Experts of a small language model: width 192.
Below are experts of layer 6 (counted from 0) of a mixture-of-experts language model. Rows are named router (the router's row for the expert) and show model dimensions 0-63. Each number is 128 + 32 x the weight over its row's rms, rounded and kept within 0 to 255. Numbers have three digits each.
After each expert's rows: "mostly gets" lists some tokens that are sent to it at least half of the time. This comes from a sample of Wikipedia text that the model never trained on.

# expert 13
router:097064155128149169075054135130117165124126146127100130197110163058167136118144141105129123088128191101148129182103135089077113130101196168145143102156109138156133095072150208186145093118098141
mostly gets: "tic", "ical", "lic", "par", "min", " be"

# expert 18
router:063089221133113144130081171114126174151098163098184117161147139095157129113118163066052162134103175084137119132085128114161151147051176156131085121077180080108178090094114112140143112138131150
mostly gets: " Ro", " con", " pro", " Ba", " Li", " Pro"

# expert 4
router:065123151142143173130135164082106159111159103137100152141182193123139112182120148131066140109134134093148111167126149092133167138061189097094079169129096124108157130085093093191139144132079124
mostly gets: " F", " He", " T", " L", " J", " W"

# expert 16
router:067101102149153187071102163093117173128137134156125150179131178175137088104171175104120141115105178099178134132135158159105145148127182157132135128095159152122111099088087133123093129120046116
mostly gets: "ton", "gh", "bert", "burg", "ć", "ang"

# expert 19
router:122114145088186116064115175154051131092114113076163185168174156142181056146147162101114116075125161104124105129114168048133187157133144123094101198099136113174156113074062188153109116081138137
mostly gets: " to", " for", " from", " on", " at", " In"

# expert 21
router:101097158140159150128121158146116147111102127142123130151174144134176100124192163175063124092132170119118168163128119096145120120106153123104114088178113110116078124136144118141122142148118106
mostly gets: "00", "90", "80", "89", "11", "93"

# expert 3
router:112109162128136159092111155055086145134126046140193169128191094123221112101150107124141165098102124115088133159110145090131156136111098105122128155127125095113176099118107154126115119092108096
mostly gets: " and", " was", " is", " were", " or", " had"

# expert 14
router:090117168147147105144113164067123161106138089108102134132105145126152087160131132113135134067134154101157120123180136117116167145138155167062119105077163094051170185108126151118105123030080142
mostly gets: "ction", "age", "end", "ition", " part", "tion"

# expert 0
router:063099170150122177157124156090128104123156119090133102168116130090161091158153136088136156119109141105069136165129164106105143161097132084083119169086109154176123172081127129133164125082095120
mostly gets: " the", " The", "The", " other", " two", " their"

# expert 17
router:118070133126118214101137157100111167105159163155127150156165107095154096074156117107103145109147157110130046158110139148117153180127163220055111128136134105172119154094148149097119161058135110
mostly gets: "ley", "ure", "ney", " program", "ency", " George"

# expert 6
router:100070124162112117147080117079161100159161101082173136144158166139159104114125148102135189109095155108079087156133109048113131150080127141101090131120069159113168107137098126153200140080117098
mostly gets: "ers", "s", "ations", "al", "ities", "ball"

# expert 15
router:104049135122157136151143095102108134093078131160138158119166136175176127177163160163081138124099171081109106136166171115097158152114167106106097090103093105144146160147077136106150141074088129
mostly gets: "---|---|---|---|", "°", "′", " km", "%", "–2"

# expert 7
router:119107140164122129132107145106142113138113101118134130190101118150129048166126170118060119067120170085164103155090173105158212136146179149108106091113121119082135104160081119131110138134118116
mostly gets: " 19", " 4", " 2", " 1", " 0", " 6"

# expert 1
router:102116136160138136113129151086107173169122146095123136128121149139093093141185185120097154080092200099110114120122181153118147146098146196135152121146119091116178173133112152116114129133149136
mostly gets: "S", "F", "D", "M", "L", "R"

# expert 9
router:115073177088132151107138149129122156103130075111172151097121139123142090140138187073067161117125171080128139122062139135150173150121137179083095118124079099071101103123110134133124188115131091
mostly gets: "In", " life", "On", " car", " me", " feature"

# expert 20
router:140107129121144133132113147115107145163114131125135177134101139108182124132137195160133144150118174091126107192088148118072137189135186179130113119114149106086111104141047138155091158165125078
mostly gets: " |", ";", "|", ":", ")", "),"

# expert 23
router:121136130147153128086112140137121147179157140122161190117151121123135127149166156096134226095116149063121121132138199126155172155053135153015119134117103116091187165153078140132152152121085165
mostly gets: "\n", ".", "==", " \"", "'", " which"

# expert 22
router:100105140146114138144062137137163156083141084137116135198125211126143122158162177122097158089109168108149109131126137129123194128097145152117080120138123080102171078102065133185146164150095151
mostly gets: " A", " a", " he", " O", " co", " I"

# expert 11
router:080112158115146114064071167112181180143129117114123133155117173090139106095166174112128128091051163070139135191133165089135151182141193193125123113061169052125164142116096134095145076126114098
mostly gets: " ", " c", " p", " de", " dis", " ca"

# expert 10
router:137117133087149185175130204095126169130124126143120137160161203160163123102199180122107168128069139089182147134130185107159151136114174173089129120105130100134189092067115088126103115095118126
mostly gets: "ć", " Park", " Stadium", " Town", " County", " City"

# expert 2
router:045115168135150145111074108130168146077109117113199142128129137118146106132150152108115130132112168074178068217141128076149206176043167144119078137036133096125109076070115172165122129142099114
mostly gets: "b", " st", " b", " 19", "–19", " from"

# expert 5
router:063093154171172148169076167066176139078154108125137171110158185128139131159126145099098098137144181122113070190160166164138141160094160089085091108113096095110133155066091115149099091128122103
mostly gets: " Gu", " And", " M", " T", " Ke", " Pat"

# expert 8
router:063113127141177108135106148132151117098143110126153153128154207130168140154095140133096197136137147078145145162172176124107181129093129128102094111136123066134172137112113093117144065144130084
mostly gets: " She", " Har", " South", " North", " Ka", " Da"

# expert 12
router:126112119140193118079087089107105161128114094120120169135137139086147058079154149088062152126153176074118153198083159141125141121102140108102102157106168142164098171143124200120113127038098113
mostly gets: " ==", " when", " of", " century", ").", " by"